{"d_model": 256, "router_score": "softmax", "routed_scale": 1.0, "balance_loss": 0.0089, "groups_per_token": 3, "vocab_size": 16384, "norm_eps": 1e-05, "optimizer": "muon_variant", "batch_tokens": 131072}
Below are experts of layer 7 (counted from 0) of a mixture-of-experts language model. Rows are named router (the router's row for the expert), up (a neuron's input weights, with its number) and show model dimensions 0-255. Each number is 500 + 50 x the weight over its row's rms, rounded and kept within 0 to 999. Numbers have three digits each.
After each expert's rows: a language model's description of what the expert responds to. This comes from a sample of Wikipedia text that the model never trained on.

# expert 4
router:488453485576557427519503480495490516607611572490531462503551487413407498498428597524569564567455527529490523489416483487468482560438558581459546502579480583484582399545557533447452431471562550580496486483405475564551542564526599415454507545466435420524438547468547521470576486484452470498443560440423452436452470504469414496520502493512571436615520598469549490481505415439501529521442529557523552447431487539482433453528519557590521480547472475510543488461520482399490537432442556417546502517414472475453518503522492518562571446451470514511451558555492500484511490442559485549502498475513521491644441514556537490463450484565427534506513528500446571504478451477531493465388556467490493443535556581491563510595436581519482466503438526439543460470527503563575609480487595
up0:458564517493594496433504467504514508528605562525543495512512443587447523464462556449498544589604469495485515505558487474495407475519439567419568460500585477589528505457488504590511483497588483484594390583498545528522539486532420496579481449451513506439519564451477490525440537494472535360565495523571465477436557537508529521488545507495459607512472564466439461404589455554566539533610586494551542512480487459468529442407477519482471541482629478496512504485450562428454503436471484484516492365548524518536512516592592460424557508502475491468487553435518597470416479451472499400479529530422539454498500482552470540508515518471539531498542391417477567461472415591513480542458507390446412543524493505541463441498557559557469437571550487438523512504443536539484583500468434
up1:490462542565487521502461625560451590449507509442567574379478506518463503467477554468621569545514457476620617437512505457565558445496484497458433549545463495546525554597573512579528524557491547445488513519477451448531491550477507549513521490422583439539515510524467519619500546518521457539485554472543489497467517461558518429419464510463512440489464505513377517484578542465492518498546446549524389436478489578620501495425413411543565546464524494520532454463436536495605466543458525482589443448589486518485483545569570538585613547426563520537488451480496560519494651569497447483491533520567501536503485430493538572531550402432593486497483523592560584434525481498507549509538496492497509484599553540603508492538495478458535445465451501486531493473435462508477461507497515
up2:487565504513484541535507457522532495466387570548486506513423542405552423501571557572474439596521445368476479453493551496565560426429582381431436489444357524485506508474538549438527569441487439505436509545600471459549354473513543501491473410502437498433490460549473528570536513496476398472582482382495514485538481492527459396533564509483513547474549436460498542476497447516417556470564441579524556533544456515477485540441532482448559512571479468514554381545501448457439466460546528461469517466477556522452520469486569400506524475438500476547524518461494479497518554439486395485499487484554519451534485427569484575410505452531429465451466530512464476405539430463501531558469451508444478408473542484466530500501518507488489503476490538471454492620447599564390482558498433
It responds to: Single capital letters or short pieces starting proper names and acronyms, often after a parenthesis or hyphen, such as E in EGU, D in DOT, -A in non-Avenger.

# expert 43
router:533508471461446498477515468488536480545565426443594504422407483405588520434554471496412405529470505531404520506487496503544537513454500514531519504574477480431515552471520426414531527536553530500441556543460471456490452431510508495518405458477562649570410478430449467505520461559472474479446456543498423473551510395540547454547491463479540507480486616434464549697521558477568473541535490380543511486536494562580539460511563440566462489474491533492436526529543501470436429594524505449566458489437445576528494519531507420539540529429458578521542537457523540560539591493502517489426527522438508570484431539572461490480463501564493460543603481463491541478482634459558582405486464532554507428472495498545533453421496551448420538482570554462481547525491496578495501528492434
up1:527531493385455557494537580454553437387482432498482545490442557464548458502481551561521613436516496485369443508507454463535444457450530527467526462455534389564526557487520563576436506422436440504613487536501471493520520517480562558489562486520548419570511520506474503455480429498553514431479491504533501529495457503542561490461471544470488438480460469410452522535477471468444444590504500464387564490483588485542467520504498418554525537435452500462537510576457495539555507539434409474537502464491524409447595456515526539426558565487370425460570495501491492509438360414631557466499473538506471554574494594491418582574522413502452540521574543437562459538391484482518508548447478531504443466519452508526515503554456422474424519455538579568513541461506477490522478457535599
up2:561485533522455607516511507473455474539513486462449486512483421497534489449491537474517470455553554535517517490495416435493475519429596498594521568483499550429534435523460473509516428515476491448445521486439441491579506482494467486533450414472487540541510476462593473570508528506486558504549547542518593497507476472550437518488427494484556468549354416470440478614590401477566527509458520504563560504549434528549499441452460489518434479516582441491602554477587469542528550557450428540541543532414510560468536436445520471447399523519527452493548329561402500515543495543570454477510480477563472487511562523468544502478537375444538489476496573514464515553566485507524448582506589472483367480437501522588407536440452505484428514483621506519515441552432405444517599472591503
up3:412496474558481566574426431581472555522480510534456534431459481480483539527562550420476508479422548432489510571567517464504473436557520664500547446428457488522511471463477519518460526594514545458512572510519452433499522448503496519530548417515435499567488535478475484561566409366398545517491438479561544430575499475479532611494451521582598539476571434523505459526507497457485390466400586485555394520493443572503440549511453497519394590455471525506506524435474450433470576511477598534470541532517536581450566531497531538558454523519502544538485454445437421445545596489422507512547558527493508556520428559505486511582457487469502367506528507470518481604424493522497504451492565530442581591537562489527499470540468626492535417531473457499505454511475462523496546509542471
It responds to: Words after a comma that start a new clause, such as with, while, when, where, including, and.

# expert 37
router:447460493455498526412491444523415578540527411491470423398497459431559536438528426455414563443472574488427517404476527587484512542450448501529617453496576490435484557482543443397487564509510515478519539567436478524523412460558570511548492467523516531534459482414497401450557452544529496505483507568496484533427565445609600480465520554523439474468533550496528588564573480472539380583506539445490488532431442610518573562491476511568544479465429542486517535524567503515457506538506508468437536434419398473440492517611407551550489502439449539507440444416508480515524573474408534488434514422424554498504458552604490490511457544568486533521503479423562544544492569517545521447495555569431542394486531466483538511503480525410457544518511489435463505480500543525465586537489485
up2:508505457488454523638510447522498426470568391463435464444444474509448470497514567413479520574437435448489502527528510489563522486472536513417411563472476524423458457456618472551452554489555471554506482551454595430432551479504599614544503462533554479542547538569597460439535503473491471446464457374493516487499462530549532523461440561476479544481408530469514472433489588454507526501523540527555545454588560457496470407470516516457384511422471494504504557482462495410530420460476422467481486513543505520408504513550518500493516562489463521607578514502553468486496539561431522588481550492489527405462490412569511559451569518489503517491484470376520566473458460583510551529439543484602537456480519442501461425551616417535533452538560566498518481451439404577550515480427517
up3:514580523488643535485497484461478512437442553571463487429555499615531456479545566414512522440463444491551526575567427580452553543576512508475491497555582498515518473442377516561589463534497480532510455485525526563539516464536499469519473397473506432513526524462465591416529539548413588443477490398492508567497496577654478441503471508512409479434475476491581515504520362443471505519439441610480520540558527519516440442550480466515494412491542471469485526524504484424510464478530568553384509463499488553426536481481455553384489507550458563451493406456601497525442545584520527444541498538426490518424443553408518442539487442523456521575565463497543489540546443478467549539430582435511444449602509525570492453587481496499547480474526457534534496504500501428487548485525534
up4:546524578453487607422585522446522442478462545485470583524582478534457525506445442584496535462487419420525458531482538418570487406545523521521473476419502550483559493602593477544442512452470434469569524523513441530532449509428489582472598524543579456459571583554479640500536475446482464517482423545509469502402532508447547497508458523536460434508489519515517434419525439609456490509525503458492471458563542460459510430563500442464523564491488498424471432538538467497515480517484538474374480529471513572441420460537528516539469576523481450502546507410543443563420551522510452497618501479533504439465462572563561479449483477525399509502567570424538509456449552438525451490476486624450450569507544582481571367427512522529411521486442444494528479497485412436471572480518498
It responds to: The words and, or, but joining parallel words or phrases, plus commas and semicolons separating list items: politics, science and culture.

# expert 52
router:550495509562423549598520506589447570479462351473452500421399484565484393480500456548580510495456436482552397469547453511567454490485503458355507528441510482563467538553442438514527532556506515420540450460525515473516510472449489467552466466494519478501468459582526498497499506472532502521491536419415490488511583567472456488377511445497425539548423527477598617527434581576529517531522552589530482464515442436484558484571396392476498511497477452538486473518534443570555532463525492467482480502467515428516447485433576420493481481533529429462481525435474482433464511498611446547459548495435497494485581443473536518436570501428498512413440463549431551475486452590450513478439505499546513660472485437485477560423548499576476431534458537420468443433505493440533518448478466
up0:438593480433460553489529500455514431519593501409486578514530471471533514509455433567535403505572516547483533463552494483461492460550571501486498479435572448477463558471536524474538509508472532434577504556586491481490398507517549378488540520469499602471491480445532490540443518549570548522496491520412566473516519528502481477507548428489514556457530592485576532507561485497524517434519465521563519573462543480541499513474567495420401464534464448521527467571483587499566461558556416458481488619494482471622503512465492560410480487491443423354590454517638536564482426448497536528454433570430452562516522431522554492528559530437540491544506489530603499520572576493367490585497495482468491467565511500520360460559481463451551417493598528518562517431472577494486532543517444
up1:630481465510517504491527599443417498509462544466426495534642566523556573564551545450581529565363506400458515441514387509527433483474505556453476513453532470514494473460520533463541469496494449470400640464563451510606432500541506547440507536497545429558538522463511557470527549527510481556457538493483558498493508464518470545533530517531487530602447424469465522432498559441515490494470572558517569507444502381524614544478456505656509502511551509546532511517511533532400483600500521468468423476423489376517525455505472516496525424472474533494460491469465522527504482439501444588557377567471480500515526534520552463438541477500475480529451475615470569499525545441482434557484549625537444472488522452611531517532513622496527512503472469460553474500577450495544565514513505
up2:563490542434519520564522511540493454517538591508525507364463508448445501582492510507509461494499388493453538454534436487481510526515427639512492529512516542578532436484393515588508615386473460489466524552567509411501454484460445520550555467468477489522513520531472490484540495471540471548418465596440515459472529494417476465461499473545478511513497492488526487494541512515453470438437505424541539572490466474503471501452456480600562546509524479556439546610487540544535483500522433459490473492532537425582566456532506563550420405485462452505512583658531587429528584532538563566452434518509378559499523522501452481439540486414497431534460591602520602541474526490436548456499455467477554450511533486498445496441540533456339543394490575548444433539462437466526444455515544
It responds to: Infobox and taxonomy field labels and line breaks, such as Location, Coordinates, Genus, Born, and taxon endings like -iform-es, -ce-ae.

# expert 33
router:448565428433487519490584435511491430565544497517526431442448490536541408466575465465505423574581488553485549435569517557505487472518458527474529489636427448451447540390503546418524496548623581434439488484448542486537420519508532504475446484587618494511419425469494473493578441493434535550536495485453472459453566481578537403586460563452582476424406553508481499572491533500569492506537517442521520461507522514431573477504488485511416507467503493502427608543546526519507479445439544537546480449520593508466547548523531516493601584393492516553549533543563465554462516493514485500386561507496471578500398472569342482488548571495490465464516484562449513427471558473543576483540484477576461419500513470468482394491489469444471489475529501496421480480512452515558528473439532
up0:437440441431474362519441471487487488541400434462521466504488479382504538476559442417473509418517459568534520444427555555445420503541531546455469418468478466537500465472485414495538415475523533525449580538537517520449466496515596536570678558542547537477471495599488476506423458457481521495525485511468588423454416464533485452505466495429543609474460492482466424559490526497608493513513523488493534489349513591563555566525496495530541513449495497534535560509504497469463498503490529504462552475614536483482517555472454482579391576598481521528476469514537544569512558493386467486493425442593528420558488437498516518427562432527549434477456556468582491530449513458423481439544589486512572496483520437545477592506505437459546544458452497525526475470558515489476589414513501
up1:451513404497536431470549413516553486496496564571482472458457475538416676591536558501556448479494587496461576504553448525404551544570467507567468492632442417550487570439556478534504544476447545485432447475554483619398475516546444527550539555582450497536480421588523406496578496572544447483462453438551421464588520485494491472453476455412452433497424452512398540541506478525545431426540470486475479544398538521497524496492495576406503558461433495543536427538542555501533447503544609496477521541454571559534544488495508483559559526495472530473414517475539392563519525592495547502487494522580527490495479493520396537521447547584499513516579497553478452508519507545483446447447529572453583526581437482537515524473440482522441419473483499539498578456517532498465464510514494
up2:571515455413463479497478488561433511557538542540459473445479596535469445458491482492478469568540369426486527586483413445508549446538560423570619498485508533532489463566438576473556478555449453633541471506515497613484543453461445558472507481458532449529416495476457484480474478503552541478500621546568432451546533473534507478475591528617551573404501549553477559631483502445480491477634541465575503587547484530427522567587517463393521498486478417450468509511421580487529438503540489466459568500572436475573520503567565445499485471487556520503550539412537513537510437538538550491486490548543486557428519527513471422510484490472503521553471459496506436580474560547404485481487495498479511471473515466465468538484450448407489451509584470584527550464611549482455407537518565
It responds to: Prepositions like by, from, with, after, during and against following a verb or participle, e.g. declared by, preventing him from.

# expert 20
router:524498457488440549444488460486491470532509347498482506422502482592525445524531571593458471491508528474516479465441548537582553541531475376507490474429449547521493552535548535491569558427459541558503392536499590448458468490511454486544529449423564505515392424490531460422571517480418537495467512490441504507397447482501541581466459418542427514453478535489548438442518645533556474508568528588528524463519465507415482440438564478552507460510520419433533462455585516480515461498509576574530456497583448499448435591388455474485453521554540462470466604389520524544465411484541407544591549472516484420542512465453427514459477494481476560491502457580492527483404466524443464401482522520509503554488514454464492472543481581489592542440414522433448548437469523435469555517497440
up0:523530543379467368427549497494373521546485523568419465542454574491546480472424518511568435458494501496535457482461502510569413485544463497525518521495535508456556487599551442501517534563463547499596567489477394455524453461563543467447495602475540510461484515503451538443513518487369544578538508478555513472515464443561520539507511482511514500538506510517418463480446492501533502454500510514480471545503487449622489607555454521544469558585468482456474576540560514395424500537450499549498483525487537420503537438435505520520518451478512519493611580496432511553465536540487460450493526583546502540524487516574531549466463495511456482589563453459492551537449512616555467511593452632534554524508472392521519297497509523408533540488476534580529466553519367540482499443580461
up1:418521543503458462399463460391465338589538577590513479502471486448531547538501498477557468510478506489407473361372489500523524522474452593511562521424592531446565402426447449506492467491430453485459543544424513506475511409540482493499437474531483566493477502447515441457412411461462509445532519543469483521614579486433464554425335465487591525505482499445427492514550474546459548496390493493484413489594492555507575512490547508472489512471421482581456479509547495495474500518523490520503495524462552497515542548476473553426459405482500536429563469475532395543559446530423480520538555501490459493470502565450541535495505551518571576536510492463604447483592406448492481509504516517403533483482560536477429451538505567468454495524540553418491553437554477425506476479481556
up2:520466494480550434488547510474565511532530472324465548462469517482507538556460575506397522458432505527498526515466505485536538523494556413491514503476479480435496407531444483533536516479607491528461560452527551509438475501525480414551591571446444480481501422533495542458569485531504526508509474504448423477495368497487496444438600487488521488597424493459511533452524509545490530600478489475476431632543497512497494446541477457479522527415457457542507481543523512554595492483469615515524447594488494560612557497517462530495552541458513583543341498522525431459500485453513562476587411528425431461596472505531525505513583505594412525474563477472572600488506382451454509469480584439428571468502511566495496482559492574440496498589546460488573486426469521561548465444560597
It responds to: The closing pipe and line break that end a Markdown table row, and separator rows, in track listings, election results and rosters.

# expert 34
router:465478490588593435508445444418509504629517525525439569560508577509497545454417460602571565502474397503474559482503508544541523583450449425485471517470538506497454459493502446481554482466415551557434511427514501477502529538545441443510524546533527531548564517442510561464581468521521576515450507472560601506480463466524476498421476505526468400482565433491507412456508550534496475557548501526523491543494457554592410533517473452525501450444527462617456441466481448499494531473516479495520466589526534499493485460593419538586510549461485572451546569530508518442592448480450580551518588567556500462575537447585552463588466446593586540483495449568507536547478461540549527541579412564580504482614415595433523449411559482498445554547506447588520544489499555463481478423458553
up0:479495569497419524604472510522401512413513537540462538511516454480459568475657443438486545499496494548464414465574517554489534488513550468559539470511410523473533483447493533518579510502421533487508462435522381555438595494510428549566405369483517520514573496498395433383357487531602502526466545579542457514460500531519493532468441516406492524422415436538510449490512483481464467502482534494560435566581525481453472471529510538548480522439480405517514441466527543488519525468434439606556386482386445532528539556403456471529443480413484407503523490498510564542532542603536535401513599545451502449532543492488520530553490459563473503534471444492506534536529590524480522401499455489493513526494466489490431513526509426498492459604519519505513517443443503528462504465579423
up1:553446439422593426600476469446441540503508521482416554381523510410466460568514542442459530553535470510473462490502539651425496505565454580480572583511465444455470484463474528500460520627471535461562564518464565446476429595403549469450559550482537485559442418535500492494498430489461495504457494453522524526513523521452444578514542502476444533636523505487418562479402518477517442427570586464491485451531495450563455533474425533490471477440514415522485531484443568450453531479518586519432543569568480506443437502469544470466525573577449498549483475512541588477478498572442506498585633594477526487419531504491493463487509467480504470478597495442539434509442532424564503497521544457531539512552517480478434496440440554506481405478569494598474468619487563453505447441494546
up2:546500574550538483524509495468503530504516463503506509474543510452501465520474532494515555487451430502522484561446503464457565552579532607511548451477579474479497472498490523419565451495466507365532472491531516525534560518561500554394488581476499481534549536568456533539456575451506548570545478505488551459494503408416518536464468469600527498463471621473509521449460539430475514514434363470615486492569536438429530555498484491478438560491569478570535520560447466558463483489530577519514501456551494449628432467486486534503487549448528604597532497498490543544503576591409466510421581539431540512509436441482505504481399500508594436580501540493476522520497513496384508442580483480469465583489560507462471621455473552488470499408584451544377637492530373456454562453542476
It responds to: Opening pieces of longer lowercase words, especially t, c, sp, p, int, ret, as in ret-aliated, sp-arked, t-ough.

# expert 23
router:541452577637527406576597508572482513483539499482569527490609566457458569484480484486491545519443450430410402609495534454552457566416483511455555422533469566447531537571545547427532558451521484528538530515492530476463556559488532444527523512465483472516557486526481501524458453451468595452558452444511505459505558525442472445483578450487496565491477504492433435477483473502468507439485540405519445526487511610565470564502513546518465471560496456449585405394481489419557559502435557501551448500557492510488508506642418586584611450472563417457555574513488544488475505487525505560500462495471500468485492460476581535527574418550493552501516474587430533506580509522516522578403444585441472454496563492485545607505530502559471482556464477444411471550501504563491614529524569
up0:513467483534437466572515445463476483482569465453435434548469488611525463443533509540474480527483473419526559586477490497449492484525471469575453460497461469528435448425499513506527483570422512574520503481528509505477439390506485456538428481559453491466462546473446534623451452540547533541474495441404533433421480522502550472502433501540591474601513491377485505424475431464350490517482454465505529532532465556510477476507484475532429502522464428654458505483525477543560463488470514530431445517439572488497466454412533446461501399493550434460501480487588454576543535532483486472481529564436425543541499484509575482490545550453464443502626505410427494595419456430475570536569428605583495396547554479585515494551470542416508443579540458537565485515530581553406497528521545
up1:460489545450473518521505482594462447441495581549561449533460477468479477509455553497562446464471478558552558493464443522412426572458489508414555469496522496569471601522507470493481465405510440513518494518454502524528564441558560535494523609465525571523453571567401534526460455529459495517523510470431466355453480485487485579509437447485534544480431492460454458472525473548609501436518433447554508497526454480482477467514545461544568499574564503517544490490530606457476545545475513511527562388531333487463519464483465571445558438446487540531515427529463422470457496539580465424607442511449404549413531638416483560502506474511503432446526410503456617527470490564467501531586511417503533516517589521614551517570509506496547439574512558519551559532561538535492555441509444
up2:532528520455416492538534473514492543481502430519435479490513519415581515473522466548538454393551420486517427473498419482481436561507450452444479519445449432450545471350472559533544498570437602528575510446507462562540501508541400533440528504594520425428411563555448470537495414542442406515526567595486553508406539445584572499463564482510473454546496534546516588554466599408458480529454445503485483495517539515580499561525396487446558566468519570471455466553506510467445534551482456444467496549590533539506480487467599506498535519459376477434477645510442452482522446508492479538545493440521547504537517456492566532547571563478526544465506418558495463559504461535481506457591527621556433489520597474501459548415489498517516499567519439588464483465472528552511534577537547
It responds to: Word pieces with c or F, often inside words or names, e.g. fisc(al), fec(es), Tlaxc(ala), Tusc(any), plus capitalized name starts like Champ, Lat.

# expert 14
router:522520477418407427390587523461447534509504444528500467513535539467538554540435546489527526472495509511568484452497501479490505524486468515550446498525535434480480508527468521466467492546484445503575566535596383557462619451519514501455519595584622577600428517569495550454512516420482558512502534467566440488510555422561526520481512460568607493443442510521501527462507568420514391528455464470479489519454430557441479562542534499531569464466473515436585529518571565512368548471472599469443507480549592493447611483628434534474469490566445551466529579477593491431528524504480472514561505497540556424545529583462437489568498472454451524500536556512500503532486469493479415427588496466492435450437485602552410470431425488442563555467432480464534552514458609485538530489506471
up0:444511505446467534533548500505469551567452489538475465545468489403566570483424491464437498446597483477526422449432542497516498536480518506567515517421530456466552511452412484431553477537487537435476456467580424483533483490563574438508592526525587502488542487454504556469498502540546410482549528534394489472427516509533518457501520488481539516516524496539496494435531581512410532535466443486507513472532529557543497568504425523486518435563524390514515487551472466488490525419542523489568501571546443519488496550528489471492473480557504534437447548469487553436482455534562425422439581585594574529581455472499394461498545422375525539465583518499520335492474567510494554443480556506475515466513592377495617534481467512509466513524495434413451333560488435531338495585472546
up1:531512523506492477520535509543508419373497425535489430458430524489584542514483545453503487579502466425423452528403449445478462543439448456513473426481576486459520482428454455506537517474380443470513491455475531443504582389474516452427389452523452509413445496401475501497454445493488557531546462475534521512505460474486467484582575615489498545558484465485532491545479570458552464503539575416546511424518553440440464469503626449458503515552495410516547566517519604552383495638508528569543559498480505551518437512610448496496543461426448428506431521504477548495447490505476512455541564524560457461489388477474467426412579453458505536559430501456534599471449486480598511464531480441364612487511489516491540542455494508448537474496515410476449521503467508451488577447487499
up2:436502633531467457518424567610446516479490515519521532519509451541643509444540478618449550470582512586493411513529440486473604436555450448443583563567444524501514581481513439539560499518483560574464497530519522388492525484509521539503510441529420479533437488499537469506547522512570497535535495440464471489537520559511480616428525573479504521497546558403468489490562465452512407460453474476462466543510488437533501422479485542454540496519511597532527485449447413495503458467479472412490455494483576512524556498564459450582574547548445379494484502513415596495547490475588419592563470580506544447541499403465399498504491485528517528488563454511555491446594498546563484469469540421501498419508531454450548523443508583485544494532523606475368559584505472538490480501442426
It responds to: Sentence-final periods with paragraph breaks, closing == heading markers, and opening quotation marks, which come before a new paragraph or section.

# expert 27
router:515467606456563496491406561464484498536463542532503535479494538473565508477595458485459458444448545510515462449537479543593506582501454474561585425414557520576513525520525538479566476527542602518604464502487452638550518595520483516492548478537538426465434543545534398521453558476577519536496533486531444450440573484547479409602581597570464513489461549560530493443574471465531449510499553467507490446542532550523439489500534509521427461458471495498488423461536483553429485475473570453493560392483460500488494609619531532526570415441462530471410426561528540397548528575505525566544506466478516543519435448612412464551443536526497561422536503539493472495490505522565487434506523391549500438428491475530512541524517478425554560499518506487604495564479562543594566591502461
up1:506422439572506521559545465515448499429512477460526430527479477575563478525493609421490589557376478534518485533529392604512464467433525440437406502418431511542445518512461455496517514462563467511523517472517496504425460529513437490580535529524497523473502505379490484495513483577636432500571532468489473463562447542550493500431447576535465489494510450532411458492471539518444472579510392565602519526540409374508492456420493500431506491500474512418439462500462555641533427388520469487540558455416462480557484449567424478525557537414457507496452465530501515469505516546515388569439477552498535467486534434494495454340528538575502577459518493435463522526485580439468490490513389535502474462534463455547520570523516564485406523516467496569501523553567521477508473507558495
up2:424415451508497505489609439446509455391437531555503519494441518435494511512470576455576448455487509455427585452438481541502512553540508479456506489492510391469576450402460527521545536586458453482518530583511477489536514409482570484516516523536570562411456624446449464536491569526495424461467517540542520474454487402525444508523582459489538517497533499497441510506600536408563587474469464520431403488477501488536452455466407429546412595539431426543530612576482507492447539477494501475463587436418574504528486452569505541421498438522473533452484580523495586501451475500557520494415416519654435484573488387433478479557473488524530500491552494432594470461473517539456431574480550493497595414424513478512473561505442488536544550468519490494490490487504434486442534519560497
up3:499436462463549587501477529416480480476483494550514477516528473487510459480481460527413589441494566432510390442491506466473419502494525469451637451533524428507425510452538543462503380468544459397551457504464538457477506474440409488463472502581466451552480523506506529481427461527459376542545451455457442500367383465475395557507556516532499481554429519484457468462518573501436586547518483486417431440482580412443440503511504460486430409531509451414517612473518479447552490493440490493476450506587521499508523466522643536478442529512524386518510528507457646563439492391582538540526545514451597543480504518475453402450453517512495543456563480401546512506563536491552552464575520527441449536473535559505382528464480535508514484494453465477497505496521436510455488518557498
It responds to: En dashes, hyphens, slashes and plus signs between numbers in scores, year ranges and tables, e.g. 16–33, 1844–1921, ET/PT.

# expert 31
router:459478591450538422458490543498560523506479479605485555410565563495584397431488594503425512568450513466452521524491523484551559530501460520539549486463553530472493501486520516480502499508542537407501552499409494573522516491499449470521568403597576495476417452509485521454587451546460482473482492407549455563476537505504546565413454509569455515482445560568575491480508541367428532438459472550490538493560404432404457450425483576497450509540495491474563508552518489503503420556495580517453426504495429499467517408559439614536520467565443555520430493487576493498490565473463519512562493467511462470481562528571515512478526518535486516415562634482532574517535464503441566570503565573463519563538485544449541530574543595548507599485440451395495400471489482440453460613562529
up1:562489527468489464521483523522473495487500501473533526523557424528528475495392519505640496516570539467560464462448530466523485483458529527598605464478502574469449498452610391488458418454473486538499534585503481559504568511463533490528536542467509475516437526506544497528443476557571593499454537486448548491556477536588562534567509410540520519589455610420522568493383556454457477504464467374507525510471400541534481471498481532606479470522512444461584452471558524517505549387446522507584522540518531453475504503511450520396391541554437537536494471397525453531533482525489500492524462503437578521492494599431489502535459459511401545553505514427503483455386611512532499619509582543518592545506491556644433442529532487448521544477526566539528430410445507477572486475540518
up2:446534530532508450496569583462455507519538539482421490536543479545484549514542504412533504436576482555553467509445472517496544531529429564447461550474481458442493460480482481447509522429538580385482488470561461463501565513423516464605450541525462546488435547560484558499476497513546407555543546445485571429579449553502542501417598562504508528488474540510504468460518471484495460551520434499595564465493465574494461373499519502442621501473573527453524436575565487567439561518526570509473542514425448477505454524407447435546511556401565540470468525546476560506553536564552427652529500527394611493475503456539562604520463543472468432586577551575549465489529446607583481468486440488527536497600482528497489428577516564512532544435552534575470530461568535571499481465465571
up3:442560553478457565472547395582543366496594574526585463492454493521467472512545530540553515501482484541521491478538591532544531382401469453537476517546456515526446484426510537485502503474478460555512424532454541542512591546445455456431536553458451582525558504597387549571492526491597470517486533442500452424541520492488408553508455488491460544482508544555512528491543498531497449445552437497541432436499519588408518501563426515526500614561473484463563525549540518439522567443423414578579616488538480565450399460454571511402449434508519509564440468457456473407527499502454444467435529541438412489515516460417509563472459479563423403520505559516480483536458498410566551524411392458541492449482497493547534479505504542594561574528468474505472520473538473428513481470481476
It responds to: Periods as decimal points between digits in statistics and tables, plus periods after initials, abbreviations and sentences: 7.7%, a.k.a., Dr.

# expert 32
router:538507497532535482491521445500507473598475531577569530446504602545487473492509564529560487530489545551497556397535525508504491440568479514465577418531487558400430560570520577585520364440510430454466518492528470517432537551526479620515574541437513509547493537489527447375527520514475515465428570498448535485462381542473454441523462545456450461421463446429493564467522487466482454543514528570491484455490574528570551543579418523468469437543575490574406445440518422488533596481545476481468560479516505457514510471461476481455453517513526524540537495555509471542434447466454455502344551481517476405549521450469574500541565535485432522460582608575429407553449437439515518585582500498517416610534536497527435469450554409530470514510551520513434590489493534434485522508517562
up0:571589416520450532565491371473515528558510472457523403474552651514472488541556531492496585520555492467436506488495462597483522417564568471568573475583512477470475487480581521562508628488544553567467507559493479515499417448497448568539474557451471519472510584556426464523455550512582492529496538533514470511506488443587527493552445469507514442521468536467525509532507514438500460536517469467427505504432484521440467530558531582523535568515464441536546486482473484504495513484592471454436573517565530540519482399599427497580534446465513546442491502505573577510515563473526501384430489573526564525448505481409580462491535414432495558406538469493467446576410439451539503563500472525468501394572589492556559480510551509546524527448586520597455528594577455469440522550589414
up1:529472613450533475516523466561514452533475576451517477562489513525472473547455539480487495419545491411515481584516593501456489573539522412471505437483509467490383441472465577566454498537475455503527461396552565479492485368483532491539479412497518502480506490505500564513527498528451582518573591497596495536440561421498524510432459455579392438546512625482556475557529496449513521582498497504484475477470588441544499534504468455450369435472519482461435542580482402438482555613446512495393513484554473412504549496479430497518437544508552630460608532424502473527433439518558516467481592472485478478470587483492548543567484505491552476538523492452496577414479474498498464519536655476505502494519553459481605498500478469502474529410507535537426406449438409453499525460457523
up2:480474515464464484573503558504470521573529546446580458468540453458477429500516535544458538470526518577455425487536439471505509405592377519482473568532430447467533484483507537548565549564466487508500519462584376509497544519496454456520508452469438509577498467554545461546538395530524494488543461515489477497582474581620513474496486499537451478533487539442410532559614544485534541459458423597508486521451601508531533514496519425570504426452432396554551450516512542487563414483514504450564485493497544368515506471579598465470545518497456505547585506500626572601581480536504416484512450465585540492448478443478490488516470513443440485529613538461557511548338561466501410466453497555539504523470553540546481520481485514434503537448507429516446485531533421382477424525426542
It responds to: Latin prefixes opening a word split into pieces, such as con, ex, sub, dis, pro, un, as in con-cessions, ex-changes.

# expert 48
router:579511432570522381515446586524404526504498401508541544458449429566518481522454527557493485465418581541514511480485488498502505497426515544391594473429438461516495456568462435549528373589442528508508536420506402496455512496492457413559513497449485456548493414448514483433520542540527515495542513480428510501528458570446410443488528572501582478554545478507602513524501509610464469539551467564470455480441508462524546488497470559436524467410525539499443564484533552473567487503501532446522613494446395510483449515569506450473492538498507590549533424557476519476563502510578442523455488504553531424503527488601429516399474462481535484436401413544594578450429473516531555504373522518526414605473523422513458481512462408507541537482486451493476485395467572443494484491524566
up0:493495438396492590578583410481403527456467447509462451466478453506492449506482471460476506525525574432563453363437515530463591579577542529482582482497421430493529505471529530512431506517489498556509479476512505479491370500477507454445572440507490432524471489624507527403511437519458499473536580353492496513413525470556497476461538536443519478505504498483543503478516531585567416445598548527499506452551419484623455466389537537495562562532476502532477519535496396593513488520473389462546579524542494526482494448485542562474509557511483476503529429431610462450566496512408342453466561494495542441609518443508526538509529542501535542443420505496434562552542449505454454450513498566537490565488476489534411465489629487463499461460483529565484470519427499483508542488539484
up1:497508490495549655471574560458505617470522484425439439526545553517495529474379488536534456455512430502437498462487485413558487455581562484569509440514552501492435527485418553561511435429484531524546483507446486522473492525446586452453493597465532474543525480549502574473503399549455520543517529399507473556510497494486561583525520458520511485559511468549532475454453600520471500593398487460501523509602497515507481460589610472506456527538443430454550429483557588425470573537485469451433519467455565523494431561552581411496544553543561510471453582484530508536562399385409453502470480501448541551458563538540515499423599466497528554562569499519568507433481520441501520472457550590535459449475370482485462554540508391434487409530586549479495492489495534492492501428462521
up2:563482553556515465513517501473482432456468608461546486503405525450520521459527476604465503567459478507475518440421496429499461609437503438437491470430394539541464388495468503481489498533444477437527499473579501486562554539525528554440488546446480381510531573537441535467559468511412531548526518557500435548514424525567476486541535507512486455496504520551467490563539532472483398496477520486450409596385512457539513554536495415473474559459527483533486542344521543497524449544518426516562537561473497392409539526446540522499565489438540538487487467521463473405452489456450502470523568481584422532452448511377537541458494527519549561558483553476543528490585511545498525526552534551465408469577417589462493533479533569476496507569502478486508445576494481499289572552551440
It responds to: Hyphens opening infobox or list lines and field labels like Genus, Species, Coordinates, Preceded, in taxobox, drug and ship data.